Experts of a small language model.
Training: a variant of SOAP for the experts, 244M tokens, 7714 steps.
Below are experts of layer 6 (counted from 0) of a mixture-of-experts language model. Rows are named router (the router's row for the expert), up (a neuron's input weights, with its number) and show model dimensions 0-159. Each number is 500 + 40 x the weight over its row's rms, rounded and kept within 0 to 999. Numbers have three digits each.
After each expert's rows: a language model's description of what the expert responds to. This comes from a sample of Wikipedia text that the model never trained on.

# expert 26
router:510518540502491484485476613598493446523488459484477536503484545541545477464517523530539483512526435508503524462462482512447591437518536482560496527501497534542485465435581479551455505531520504496449498467548475572483511521430518520537534476510451564588452436501406510521508390537588506497528477468560531573569492538516429577493488476495492438442487488514525411557474506438423502487545489449509515525480513540514483495468523479486472501465487509512530508519490578496472527446505530
up0:540553492419552556479460511516477512437454538532525506546513430507506499484496501476490483487562500452484492552484496440513541473520483474454488490476509496571515546460572487470481524546489467490543526548478471501536479440486507632517486546541522476486435481551500471530481472474486455463571499388509557470489502534443499492495489507513488619442568432458512453592508517455528479529537584447488467533520470481443495498456533471444530452482550471599486566497540514519474453535560454
up1:502565514502520548535503480461522517583432465522462503555436502498492512521536524486460508487416557537424581508513471463440488487567471497494564465512597446496491531481434487483399491492518544559537451466389504531440527436526523533559469450539511519479520462493524463501510507515465538479503525515460540502440443509534523562521590508486468474529462483531488500502507527502510458498500537580560461531466597524531500503531524504466539467475557498585461558485482458421530437504539465
up2:486531473532495601561497491512525495509563502479460483504533519482445517481467458484458428470521528495503419512448487504478574448563542482483542470520470535438506519578481543435457429520515506527456536493510436542526483510535479465484534471421535491521428508552478491472543507473555489501561559521550445446575490508543516447497553520449550496518559456529464467548492525575502422460497505519543427502470417502468473519549536411550526477519503541565503463434594459534517458510472531
up3:544429488556508563462522483533517566526494490452578479456514509551513505563570480488527426415494516495526518421451462493490531490524494530469453548396500547505533538526494531546532522568485446500555540444457444527476466479431467474561490526494491532418542474537502481536438462479504481506503482518509497438511449517531489549521532542454494549469539519472476441461498489449543482534434461416504526515469490520526463541416443477554459485486494449483470494556414564525601502517552526
up4:562546473505542449502533477494549456525540515617439522441421524476471416471498553408568467546540478486572525491527519464524478464418503466481446477457466475462481496475483509524520438497457537541515570490484588444448569413480555470439529510421470550458505539531452414502481480536494530524498536483473471470476457484569530466506530527536556539537500549478505507516523446501556502529499496472498472457508507479527501460462475485519509435563476495475463578559446456484485528475535474
up5:508459472492485489427501495475560464516545530510508473451515436544384490482501445516421499450508473509486490549467492470489515488469526518496492451408570521464543508510473508580525517463484498562545521487559519525514525508486498586529504549476488437561517516573486405503507532487479565454537477471516597471477457520461518478596474464590461504489476545508517494446448540437482400510542443516507492564526548500448510548469461475495443441492513495432498583533460501535546535474532515
up6:485532500431523437516524534525536484530534511472524458520506513534445455476547594515520453490510520585577452483529572466547485502557472556491519506538442518490486516523458466491480569500552525434527496522491520535519513558510518486491620542485471452538500509473522478476544507536554524487458465530487505508520444576524525465596526526527504507581518503584508447385522555404541504529515499500417462472527486508606514621538485481513500456487521473502481541476465461498485497502514473
up7:492521511486529500502504501524481472506525486510473511532534534481460502490360436491501441486513419459483509520581428481456453500504478500460493580532464493527488493467508531450543549493517507581502482482469455490501476523568552513507430447515561453483423406508471552540502495507463517428504488516437541486456504501478488484493484489434552507484455580469456435555439530535474432445469471559432592548468482499474618533514481477469509522498503453487420484490569530497558495492556494
up8:415547465524448491473479528463453482475464511506552456442525494441499499440485506497522530557491425489463453533519481546482560558495487460477412503482504505448481417396446430527434485496499446595484499500469530615493469493509562479519479464508546492579506547455578446533539507495494451524523543481520470484462548483564521407512500459557446467480459512464521427477499517469438540447518513521547563513503494509531498482546542470515470491475517475505569491496470555462477582547494492
up9:469505550456501512482450429489555528538452534457521475488525454449514532505501446503476584598560467469454576446435489459545450494505518523469560426485493492475499471516461508470432502465398496470498461475529499438482487508554454495423474516397583506447525485472433472485531537461480480502536522502542451432478496467502407559486492459447503436526544454462451555458519462498529528458528498438544529486493525494508519495447469536528477518489454517461541580525468458427465531515500453
up10:458497463471451461558447556422476513477438548473490474577536508461489526489533462496454510501554502491528499492518502414536478467599509561505457489487490550452501529481528455543472451461566566469527472483519509507476508576541459488547548477459521445426449495495467552548493558530489505441497474517483521435459440513541448467513520432474469427502469437557605490457458533450513531523504494511567475524553574478512488539441500481493491439490514483458480529563438443488494578482572460
up11:555470471535447426475489519545449574495425468457539474511473526467484464510529439454527516409545484524432492511453485463577416519514514537516471536466473453497496479499495495484406484494500458533480606423566521540531476535459520475474390540518469548503455464584549505486485440539475516496491503556515544510463490506513477494503504543497575565508461564455464437445471504479518446622429501511554466524449492524468498552477514545489528551519478492506510495445455517535482472494486492
up12:484505447482405510494479587554477495523490527481477416432521453510449472543489464430511463490504484495493586489454565483503499474470624529554492492490550476494454489471511531552479491510426450498502509420445516525467543475519442559517528550498449499513422503521468526544492501513467520495459482465419542545472502565563474448531517487452546539505525478528423503481483512414559501527443557477470491498467565540532457531512500535587529451538554510532515505509456604473442518496513520
What it handles: Codes and hyphenated abbreviations. Capital letters and hyphens in codes, abbreviations and hyphenated names, such as R-9, DD-763, Ur-Zababa, and LaTeX underscores and braces.

# expert 15
router:536525496506397501483484486473433510537576424550484506538538445551477517544570561475433425469477477496539453520585543593582485481531472533488517491481511461417453508486490518494534448479556483518470492463446483473515447502481540532497450571505437543536474500482529440420454526460459493497449553571481530464503524520474451423477527567437556496490478488491463442485499534505493485529492497485449496587483543498526545467497462551459563516510471535486536413453511498496486557560479494
up0:497508513489490452506568434500552539497456456490604488431511499524500486476455484522460488573548460570502582527514502498553414474534529485512507466413509556496480473540493484522502509549450543525520466514622508476485436500555441441486537455460506496527478516418444530541476525474536526546554528470482494507512480520498526528482468506490433519481501380431560562583542484505504516541529496457487522444558513527484488505441464465404437519466459503537527485489504464533415500517466469
up1:495512530430531504466539482576458476468548437484512456446480531502495558482563550502480445464489463546490510527500518544479520471498510565463568506509565494487485487499548455495510518540453500437484437525436503510432552467517487469525488543479553525502523492469483453582553464583501501549524436504448480466402484506413516447532551506473451468472486559565511472470470503491523510408494484411469535416496523469498534595495491530457489543511517485505467575473521551520448482538569603
up2:530548531550456534520514509485502571394529474445441470519528514524464485554490513486471499506526488514478501533519505384522503508538451473490535420510487518542472502523434458478552567485603471506516496532454505512511510545486423470456446497551480545497508545496591536583545479488525490507575527500507463466497525512442527498515589456422503466509546518482485531623459471444503409432534533515586516501518531478510493518506455504511538476460516486519511536546481508468498509625482514
up3:491519492547477438563512565507479507497463483465484476683468423451514543502498529478500428439514525476474501542549549510495498498511531541540504468435484451543474563487471502419471478471466480547470510422526580544505483479479532528489487518500528559548515501497444534521501474469479491507569535490449528449436566535560511454524484501468504495450501530508548516481459469525420517460533529521431487572475536487474546496487455481431485432479555495418494421506532518580502464513537553
up4:519493513528475521495461457456548451477478485502508526548463488492482504493475520519508534448513459423518535528470514485545561494472461474485552461455507459544576485390452510466552474529542475476464463501486495454513451471500483374537515407455491491509451557477493520519557500554451535527582511520501494458496447493530495493494474427493466473485538460496535480441503457466441508603507448493471587543501539502507549465553476429518439441534508498442518532448480438434486536559484376
up5:414492631447536478436509484508538534530539444517562478471568471490508475531548455438467487440497463534496447463519613483542533471485552546511508510517494539520567503463526523557501442544531537538521510500475567552447561501561543500470478540480509520553551502489510462472489459510524501487471516521556575517546509506419439538518501438520528439455526508534460491485451469533518494544470550615455498545517540507561496531479438554532502452540487452538500506494554503496548423520510532
up6:496463448504563470552562515515525534429512533451485529468552522441517503518407498502471579468475534481522547540473536469509464539459532534551463496483459471548504519463419550479543554437494479511510480453448462480440520444516441557533509443458503483463496501458524512524559453486505439468504476549503515559470498593524499539572494448483496524573476541517408493568460464600526511450497563496475552507411525557456488545481472448506445527462479587515461484496530473475493532496431500
up7:501521454479541460492542480607487562506498504463463492501578435476447498497601490464503464452558481495542443537480479455481480485501552421541524553458508553470542508523563455462479440491498474470484543417417521500491486470507530507553433490481478518519490536576480504508451550431477521498580533577510478535536488511447438450500524552552532475572476530533511537449436443470471539500546515516447475517420533434571422485506532528515486470501488476477535499552500462505516536522567559
up8:479506500484519495469481446480450493535547589433514501451494458463476534465521546502517432514527556498534449518563514517480453416534525478557505483514512486495539508569541542420445537554567449613498477443527495457503559441589573558474552556558473472566517451569583506551493514557510494562519485516461453471552431532510423481477521463497486494503488567504479512459459471438500485493502485508471472451467517456506460447550512500581505528527440526492466543526488500532465552473485512
up9:523568498524450523509493532501526437526488508531616564456551535496520545463474491548416533520486516505517465474531508531463405509525528563530481544541504483499526473489514502542517510511452534455493486523425508559470401498541463489476460483515530493478453526517464441487498521504563433526522455487437503476504463576470453431464552506576430483466467491467443488524533513481469463452497528512465462545521576520490428464544424450523485493508508488482557430501537638417494528499543471
up10:395493462504489516456420454510507563497549499493393472500462523554441487489512517554559403481486430506493500509529533487531549519475455497492495468558470542451490551517500489411478437491480494512465545468382440491461489481471475534581519509552468478485515522521514487523468528468514549487526486603490499492539473511505492540484538471498529487489504481592469453575549503459454427526526525476433445536465456468457465431487544491494579430483559484474513504491561537554486456529458528
up11:553510496499456529482495508504467469446528533486530520548544470478499438469477614441471494514461490469527489509521407485512522453475478540509504536588476565503523515492534502501456572494502506489496408499457522440498501449545467520559450469520570544538450575519494418518504494484475544511480553485481486513430523534612472461566456429516511454519544433481513559501544509472474468500542454559479542490525486492476584620487540517598531502439456499477574473495538489479523507527467487
up12:422530510476538496446591573497473504457483485523526496468519489414508543502461489440469537428499509546472530546482368463497558546601458510518444482524539448501468558512574490500485534439493452525500487439553543458487575508422578479495501467494500506502423511467439478472540555473507510514502511458536471453525536525465525454527503512533527514488479520506546495562573490454555487505495528538508560485550517495528516482495503595462391462509534500540496489557455481524486484533521418
What it handles: Possessives and determiners. Determiners and possessives before a noun, such as the, his, their, its, an and 's, mostly after prepositions.

# expert 41
router:505498510502516503512484507505498555581488474438503535505479480491511526425579548465545503496564469530575463431447454561490536505464506482524527501479446449520520494538563540503523509519553499527473541471526549494403564414460534489526572502517552430574476429526526500483525525577573432524521430526492571537553501436483484546469510525509503452509474453482443468463469582445428464533512533507487470472544553515560479491438496522512475559461491536531491500467548502447470442529509413
up0:418501470455552499499432569489592483483497422491487457484515557485493469421495475530502469583535497516473527555556566466491457509529521553502486442466557517538476494538483473502553518457503547447480503486568553509533468462514464513465482477509497470564476464522552597485486518455532464508545517464495513578456504488423515497482478495549479525389461477409571469406510478506481479454443491512479475534445434450455448529435441453546461480473490518467517582490482474514557501498498484
up1:481569436576447545513439501524544532529526475505487514437456617535497533432470475570465539457441459481545482528504520490451505497480456506438500502440467485491511506512492496514518499460564489486483509475429485523464532554497507529479547509454477518456536404485513459575456506507484474467543468516481506506505461494542480537403506501471500570494528555467406534425457525461476461548502477408464472544485409491491511454498451506503550572453448525510485493479478542544475593562573498
up2:400517480508521477453494479528465440465507431483504450503475559433520544491477501572474460459542510489468505514539509441559471530517485476551558464536417461466504534511516560518455501524444547451473454531486492465487474471443486471460502467451457467500561456483433449378489534451426435542521457575418523461451454518476516481463537480559441456510474502488508538454503439555533485490483509525512518541527550515503443524522518550561572471470469563541505432445416472485502490500472510
up3:493537474558477513545513505532456419535519452474538470570522484480538524514544471517500443486522505477536458521485579494529524484513508462470491488505557493600493518504482504525474427486500584505487467471527507530468414578498564542540492524493536539501473533493526523511499420453496514482544451490510460498464582479539525546458528528513493440451518504546475521483501456575448498542569525412487469494583388543517491458472549476438502508554498503588555601509471440418527540470533458
up4:459404499500473522472486460490553503494480510491576454522472554493563473419508531510473462502555473454476581458530504495543552438420494477511482487473540557461540494556522504503488494505504547536556578487523495524512550473496500504485473474526572505571549465536461522486520612485533452509516519470541488519493432495484489516523586492533466439563483576496460553584467540473455503545477623530498564476489543543469471454498488480524484488576484435497464580570523456521519491551486460
up5:528489495496429473570498540541485433435526518498515465501492467496486483508491521505512459567601463471527491538482511508459552483500556517499485522531467499471472494534499558476528432426550517474535531520474496480487511500526555526402519483462448576490548435510500482466515528524504490475509494459461442469542520429527458458434567530417514458482563377497499572525436471455434507534598483415495487535472451552520471478506476521448494539517505456523458434540473517526552452601518490
up6:576448495503442606503495463562452459528508580590487467543567493527474561495492482459533456501506537522556522503599541487543493543479458507514476495514454492481590529572432463537473420531597474468518546497476450467423507503449523496539541532523491543507511527455472432456489496469571542522490418451503495500511509532510523466464449539465549502488430483563485496465436520552449484453499463528477483475530458504462493540498527483502524484475506488579523453445504540462492517500553589
up7:475437550464516447472570557558433443528521471515478537473533400485509418517547513485540502520505538425484565525516509519448479542501424518458476534510477496453473542533533499485450484445454542503443552496516470496460525525499521567495500566534366488508557543497493606486442441479436485435439541471507540456507441447487462474507541452525548520464474490483532449545489520467490492536517523518471587480565552495489444443464549558516524524478504490479513541507536496481574498469498467
up8:492474523484437541501510512425471454553494524525420538558513482492482541496474541487477508486494543516589561510533490567448496547545466490521420473463556528495477527492533476437539476407411409520532494513504523456429497501517477470437552530599518549458606427546515466523496451453539469462518537518498476478496487451546572490551566500594527533519511509475501457490512477507514560490432512482517514521532503516558481501479524491522491497511503445459448469611443471521449553479493490
up9:420482523537488417537496481477490477548500539499522497518474490537511559435453500550489540447477481511505490519537476536574484472549460447483444516530546518513491418515543505484492476547487489512500551500405548493439524530537514499486508429568509590449486525556456540417468523527546448505499513475500513470556487549453456516507462524502576562489562518542483514469565511545530516512470506450431445501452512500525502531493526434581411525511509472452548471430626549451470506516442544
up10:502477477460444523576522479480476518471534495496520468525511444347547533470480486508458467498510439484529553500502532490480515572509462490482499561556508535536528401452545516474529509462482543527503526492545544486494530481534466515513571493551507541558497565390548435453486499529494490444497476462504492515459567506495488538496570427535468476515524530497562434473470524435499512517593391467460468516557473480490527580501462478476519479533561470528408480526491483488524436507554524
up11:491541499520514484509512489508486534451493478490542490556532514490519551564452535444523493485466598495435495467521516482437510542449505527516458535491499494518514612407520410454457526456557556522505516491514546498484506474460493521515481476516486441492423427574502513394470491491582545517567430445484464498443513467475485479510516510432484516458437543549441408504564537488449560495442470524568448520550524477561472512461436459530494536416485495521523494499456480520515468456458505
up12:508519569551494495497562520517560569538460498572503438478505447499513469453507448522454495579575488494507425546571506524493486548474502489542506586506514526514481463521551509545416461504509444439498476479487480458426510504509455524455527464455605487445545559476507498516507485518479486504484496465538523510447518449506526500572439540505449519494595509469495484491502452567392486503428408405549524521511482490483448491467481451542483517580556441493442473511471527508502501486448486
What it handles: Opening parentheses, initial capitals. Opening parentheses after names or titles, plus single capital letters starting words and heading markers, such as (2002–2007, (ROH), ====.

# expert 51
router:445519561497547473463496484441502496552552430425496467491420529419560589474466523534504566518472455485455456431472555517556593475475528477513547482523497494531486501468549486501508472517591524575468490526481488468511561593561510499526501487467538514468515429575425493518537422513506468425454494513582565483529575466514467473527468475449568502507508460489499504510492540494498569488486561483538485517513510518516458450520514476521423563493513489555527555533501482508445549474506459
up1:430509529494546498451606531504492406486465462430535484569495438472487483470481496471427505428483492507488484461489494501429545521513461565500433530486522484495494554502396529494487510509565508430538540471433556518408505459455577506487537488486484527490534506455504497501446482481501534536446473516463527535529425503479500451466450471510554537445539531493452490519524438542432509505576549502457460562482470523537569437483560504443495418517464502587519503500535557511437515487486502
up2:427474523477550454496549553524546514500519511526540472491476538492496526410522527473545576558433579480576511543475465442514501451464452513558514503496564447497482495474463473488536563465528505488534500469465509471468488497467555505593527483499494445549478525416517522565410445471508474480429528546420542488475536571515447501490460488514458509539548515475540546506541510497543510521533518510613503499540524378542596476481495471536559502471478480533507450530515498455497482553529465
up3:495542452455481488523456585507493401448489494514493461556573472548534481522478549501460473574532514528465498464541498443497525513538483521512470513495504412492573497504506509465477456489486571477504463601471543451473482532511544480493440505375474598500465489569485476477488508514470507520501525513432506442472483470471513478452518521370483485483519492521532488487531556532439514431514455477508431552493460494480579437458515505480528472488483513477598564461499534479513563437538474
up4:513505495519503470497560496472500473531467505484502435432475443489453453495487508488576580484501486472536453493465450522525478518483456460522509455514520430549569495510514457553504551541411501510510511475511498502429487443507502527469465525499445583488504473491547484526405487473502483493498486366488414529535442491490459400510562514497476536526514541524498585459435460397509555492521476481569469483471525490515453464445454525539470421538477443496533447521446484518446543513574546
up5:454503447503450526458469537445553542482486434580526495481527426520552565499483488499497524508510459475527436453544521503422545465499492532507464520526358447461531609508479483483475548451552502529489556519526500473507461603460461495475468580485549436552510543449526485498477488501480535500469534478509513473580518517601466470507396498491522449537470457485498542499498460455526572492459517497537525522494512474470480471492424539493486475478480447545530513529505461492487539481610493
up6:484547516460472514425463538471569482493497484484483462490535564559528526492505542451503509526496462527535399471558544464409486564465499591528535539453458469469512527516544467486492484447506527515509506435501481503522530487458513520498430563502469527522597378502512549501472488389507440477532491440539511460551479534515495528469443545489508455554485437533490419483523491552508536510499467482552471531425484505440493547516559496496571511478501463445433478507492407554519484473517545
up7:506525497513544510564569524430586479496467407484449522481507431479454500532403583482462454477548571481495447481545515494525512498541522558465485480478462427419583475415502499490515486513484483431515496528448506502517533522535497477521491502574512458508491486507520530499512485424536436459495452437536494534473467474490555497474552467553535462469558452443508474500468507443450537504510438403546467542498547494537422486488490441544435460441532453483480486516473490520496508492590455
up8:441519515489516493493562533572531401467517503426550507489527541523529502435507520441555478472520529520508479534484553561512462459444519548555521555501435491486486459532498518512518515438481537485487535503475496465502454552413498331508515462474470539538504480503463517559509499467462552469449540536501554545413476490451471524507451522496466503434484499591455480436490476502480530518476466511504521501470529494565528476518499490479459497546496456515485433493460506558392487375475483
up9:519517456518556417527517480552508506513439466467543458503468406449485463447505516453532539443460481461504516448484524427475504510468540515487475518472562484532490492465443457510555512482427491506511524451521521464468483504417497512421512487442565491504501547468489534486522464537596558535559479526470458492489578442522524466518492419500513506476559536482494425496436503573487542411476538480520539513497520481469488548515556542467473485417419484478540533536471427450545537496400452
up10:433476534460440493522424541469548558489469535565513481551574475547535565522493543511450516504541574500472523468538580546458568509524481558439547513502526530562494510468392516489534540487580524515502538474549501512504550496531465501432419594504555535542452453465453560478490530544506459409466456488475485537531415448507459449512542490455479519516505578510509477506530492495566539528492516540537531553464491513538502485595499522496452484524499493490439449461495497519538523459517501
up11:454415504487488529499557464532471436491487579517515475457482536479466519480504490455590455487540503473539524570488444479466516492496513437484529491489443530429515556539589480552460515458464481526495526536446528533525446459577499489440452489485430513472461465474455570393492467485485491539496473442472463532517592489538519507533476512467474521502421516423510496385481485529517483492496569470481471496453498479503509489530381522476464435501523483448416494462505430529460489508502544
up12:478473477480513453475553532489508433447554465501579468486507489445482625426519528480497497506471498436550530538468486515501500535543472505493533483442494500484513504578461522534494434446476409447529498437525541507585453508420513493549518474559604480491487481527386464505486448470502485537469536483516517481427519532563420484550444535550482465430537548508512457452504549511521520509515435479542519510471456498536476501485482553502519547494537474482504536563532537580539541566503469
up13:434577551551467505561487477496426466560520492484496499475496511454505464516518520543548478547461573529460490522544487503482508495548524435513529510585457536503469510489503537549477495510541538520496412477472567456561491558437532502454520504523490507519441515557482504426532549492476424505452440480534542528503480443486523498532551493449499509532485538566487552544498397578536560441467514570477533517480457520509530480546498453531463494498479441518501410572422501435508601554524491
What it handles: Initial letters of words. Single initial letters or short openings starting a word, such as p in pianist, H in Herself, Ts, Fr, B.

# expert 20
router:497529460499447542488492475538459486483596425546516510497520479445526485539536547504418509556515509468491480487570548540520535467470494447531516443468503445482538501511516537532546461508457460517524533442460452487408462509472422509463447542478438524531431481548428543498517605431494528560467576511512528475473556439461493496500503465465416508481484464494537548474536498532548495496572517559484443528475459480500545507591586534507491452493471512561490471396493514485475510448473523
up0:466547468565427528532525461420539442545469477513499480503453454506491577496498545528541401451510533510476472457568482479546431508520539473544446538475443552475487512566487540460551495475511525486478469492433445498479537548494478492494496560590500508562561493463482463536464521541523522467457461574571556515548543473468522490514564484541443516501459503493541498562471543471616545495547507456472496506509502516573545535472516564505482415493507451519404476504445432501491508513491486
up1:540446530474505447520423522446514485460501405458476492501474555509481432494493565522476466503512509481524557426406512524501496450545520498485500489452472411542484476520414545534536465462475476448536525508555495536520521591477490470476542484511549522517547485536532512504470546505421524460515448540467515533515510591466541500514581488512479530462408477504480515411542515486524508462494472478456488497495513428381490511523541482516458454460562477456486521455438482457607509507494436
up2:485479493428402459527505565548494555459499523496533470469455528521468470502514457471520502444461534527521497469484570555505520529538419544512511511420473570554489514537515534463483488508543459493521487483396556493499498488534486440527441490510450511466458603479506546534411530491473539504485510451472441504482529529434532464530435505493544495485514521557491557556525469573528477518512537473421492580449463543517535510513598557487471478507461454471481532471504542536551388445464502
up3:497583471483474496560483447479508607521507503469481463502498490476485535517506479475506500478465487446523517538515425489443620516492523505437472509500496530519502515476485527510502511545480483500501494526586436555579482538514475488491524521479542470479526454470508512510484532572503463443541511499529484543447502479507563596449482507463517534516590403569510478461479512481472454538535500474555492476532450490383513560588588537516458534512478481516477522409470438548532544547410539
up4:472535455482553463496486583514558510529508511480549497500491521459520522560500518435461412526490577472512561488500438528497568513454541571573490486528493497557510561546502445449504544557517506439465500481420512637485469532551525487537491532476441547535525524499544487484513495516589462474558461451499487520453485549524432474479509517537477428494487503484518571497520456507513469538492548567447494567503523441455527535549424526564543483439535490459492461458509465541443530468475544
up5:446494492544515485433542492506475515487513506449515534470484519530549487553491523504476513435455572555422464498538461430479506499523453475486495491507472527496578411480489601424482503485501471538442495500486488499544545538512610530513541467511414492573534499559534424480526549460438500519508545494408541456475557529516560521513462462572526481481533469512550561457566532458534509453473523544484504483480542462524471480450534577462463492419508456518408457528475518544511520518487548
up6:447523493530467497479512477536534485536468536515545462529493502569517499529491545535520482492539517484508581557476506494439429515529477454522470507488459467533489580479526502496469474514526459608489505532480549356484430508550530434554534510428464527511504597463432482477564555567510437484532518456461586485494511569549477528499558478533455516476509493499461503503508441512476449535480495520561498472459535495491527462449492461524489477546485511396539530497519479482507503391402496
up7:574455484509527440526530521469510497487495528493454507573510554420467472447500503475482465444441547511479577508493514549544440519467514453465483532469486542472488437508484511512490573469473530533523487472523460514552468577441501449508538486458489488489483578570526512493425399474521488512558470428547472438508545557491367449540427560485425491596536479449438490476417489480564473440517464530494516510485499475567531535477506510527527536540513461493468497468541513515501489520468512
up8:492492543512516498473515481526473443507551508438484539500445462473429487511507509526444479486492406448481459518567538426474538534494484557481572526528475506511526527420544515471451536436536590464483501501494486477563419532496552497472488498544525509502518463457448551587460508492543480540523450546558489459520510505516498527526530471572553443488480566523554452487511529474432490539486499511528463498532384539540529495491446506529425489555467420453530454468456529515482412470400470
up9:480495490547508549453461418522523516456490473487415432469466542574531510453505566587538535499492457482421523543507502503506499498491534596482533488487486522424557549512481433493460581466453474523422492396460556443471510473580489474522433455520476547469463478544500552424521514546466454543568486507488539492503489463512551491461453456389486515516510486507502502515513442545511525493547493457466494537482524449524499502469423516511499512501514524515437510515548553431502508544420482
up10:455516495580557562505506490462527461472485479576496500547547453521522507514522508456573533487605491453494512531499499518525485550482511406436516523455440422475533485418451429591486484625511500504517494500529484568573453483525444526493544519515479428461535522432485521489533483466500543489538492478505482461492463487469504542430532517467467502503530511513492455468508530375475514488505424509527451470465504516506424548436528464492436479508507499468456452542466447564519503550493471
up11:485496497489554629467514536520511442479488525502514522436494473460552486518510524442555513490516500541531470506454581480481444514439439562547489528485529527460557502509514449464441519488521511486457566449515481529493501528512466483440482409508492438512459602521455481451551551522448529465533562572492511453472455498478404561438551477472494453491440508523486474422548430529481448462520485531540541470474498506451524482501475565468493564530581452497487524470535502577533520531444474
up12:538568531556462531487502554492515596551500495439443544518616514547510499508453490368490436458525535503557573498513500492470529528457447451551518556499492517501496519537435486542545486449538448499574515497504500467488515451505509499537471463513547500512534519521495564556545523517504542451480471552402486461495530551463526509593559444535513372460492517502478516510515530542497528559422477514529477580505460518514531545546536519508510490435496505503519550534517542472498497522460522
What it handles: Definite article "the". The word "the" after prepositions like of, in, at, plus infobox colons, "of" and "for" before named organizations, places and events.

# expert 14
router:482542457445516585531591549531548580442472493434502481429467461493503469499476510443506462458482477421441482503470544482480526552500508445480540509546488445541458476578452493574457482541524544523580492516484475447525482504527455538559495519483514527470483515496471551511476401545441536518460464462511529499566518533504491497501478490447516546398523533514471564530546502462520484478512554523517560483500447539556455516497425514515436473560544468567445564506505484546466543564549535
up0:454513482553458574404563461518509440453492491510478543493513529510533464480473560513521484485478524528518453499427450516577594472573452569420495532512499503487536453530497440536521438512561489538572545505503587495517534557441528523574486526465548550568555527505484540509458512434543547477541485509516486509498453533535585469542519528515557561417550471474489549455457484422476546472536503545556493514511488561518511490502482501489530467473496466540494444494591456458499506507484501
up1:527540470558437500491554443494433560446526487565524563472513485521463461558521539510504480520467513560497489508530500480558504493547509516498447516589528502524513470548486477448490529547452513544496462519482460558554505433525491473579514558529522523482563524529491552488522521462592499486528497483461500452490442493497534599527486542429491523542543529455530496514494505458501477465552462457544422477569458505480465472562443470519430491413561466592507525470527489520557558401569470
up2:424518532453449447435511486511499513429528515471553479519507537521479466496463453556462459473498561489580445419521497448437462531544495496506492527531510441562512555487463491450477516562512547528463473492506504510514477472480524487469539548489505486432541512497506498454511443486470450471429497445484466513531504476526551469543443514479474487499478485461564524500494505452486470441491559531508544561619543531554511546510426411522496441537569465570486484368536555517454511426458501
up3:560556476529510484475486454500465550497561495447543419505462468490422484502451568495493495480456553442510530488477505497491521413437530516526490422546456552521451470512480513523478472490464470482513518488457528491485529474522451487548453476555542532590475465416489517540466476480436520529457554520497460499492577500468557506434506463492408481529485480552479490545455515498486509554482499508483503575437461490599522452445528477510449482492450484429472543509453570566542525626480459
up4:494428451432517447615509489471561445490460506498534523434494524542476559432423487489477412566487533478500515435513487473500520552569544452459479504456525428489498557524486448513445488499535509458420553484575489539425536521485461483440508508487485508454529507549493540451515462508536478532527494502470452497433565520570575521523460426498510489507415477526469457463453473518530442534491540510484565525449500604458516494457478495535473484515532515521511477516532510533509457481458581
up5:539561517528436446458490588490526524531441492462588511419527516462538430492505520471477498560533424444474529454502529505532500478510520488528545437435425580510445560463450481475496557595510480474511521488490530562530477445488493481585519483535507476469467500513471534528483479524510467503536511563472525442475472540486510492529441460508437501465515526606512491431456528488503590553458504515521533511568439515448455481483478524394532504512436513531521538500481463518478489478465420
up6:485484551508500451509547482559473534481552568515456463509485520516470477493576447393454447564499463507519538476501476527455489457463470444484492515565448516551549487465495540494571464465491471494526486413412461428530509558513515551512499421473584480436483513514538509488424478454450513482491573473510500500496543550462514452490560482469448479542521456512535510420545476522446460524473533489482435417504514477483573461445406533538461586515495460477528497480526461493482529553523530
up7:396534473499471479514505475583557531468550492464532477536512470508484488447557448480580503496483497573482480476446521452501514435468537489489501458467448487441432531499543518480508454474508487562513456471538510441564480428487526513520504474530538499534473542434461506462491463500512408501575387527471489416499522541533522501545511489457543426437495500511519504478524514511551429548461420550535547505496504554501469417584538534484437442541447491524452531508526535469506573527522494
up8:514535462530513514516489486474538585510482535433541479427438491557505562473541515489448486485525502495528450540457479538518511553566505524467457523490518508512486570596504474473496473428479517570479486473509454520502516483547518476452461513488576511494436465421463430503527486496518477427544453499499497478485510464523448478459579475519529439542541461528515564568580475585495523520422490571483541461572476461525492487530588498557562577546428519521497463486577498550544531472481493
up9:396523528466489551489570517563505452534478432492464431492463482560500499459384484512525451548423540493564546495531465519538474489506484511472429494488448494540534524502505494576512481492510519511543462452537476477493492573510464475463466538543527471525521536474524533573442542546539461564556489517451506551537548528523517443536527512544460556460545526506407449543491504567495577531520565494466500479491525494456507419490470467506437481455502540570399500496481536530524486498509574
up10:481516470598378491582549496465506490473548448493541502474500478496551513528475621478453450492477457472491552491446488533506478494511544475454434609498481460535516463539558430488486522555482441500495515537488563518467527508518467535453496456520514549568476532486537489557540536599464490567502420437556510533489488519462469470564443521471503531465453441491476519528502455520554518499506517504540561460527461429499489508480534478503492502605434463540493500476485528456539550500507489
up11:517501464489506466499477518548552543434496484431429580538544519540490594464466527496514518480472470516505543530535536498546492529502496454564532486518440528531511468528441516555490484550526482572558546501504471422520475471523409535569574383521466471401520515508430421479581568511432449447516497463565467505481459485496462470505518491492505539504570509545468450451434515529500507520433569509484510541493498500465468438560452513499485541530512482507498482489539549540465530488542537
up12:555480531510524538510467521511517545520512461440575572452473528461454482501433568455498472521469544418536526490463488481523498439457551537525509468439441581520524533494448470562474514465476498518458484444484487431538430530477508459545526468471485510526509470459458516457526428541446475511420500454345457475523496451519467494445448536532514552536523524444469492436565510504542498517425479469506573491482466509561465503545578476575483466454510459511459553484522519532509484506523520
What it handles: Verb and word stems. Opening fragments of common Latinate words inside running prose, such as qu in relinquish, gr in upgrades, cont, comp, dev.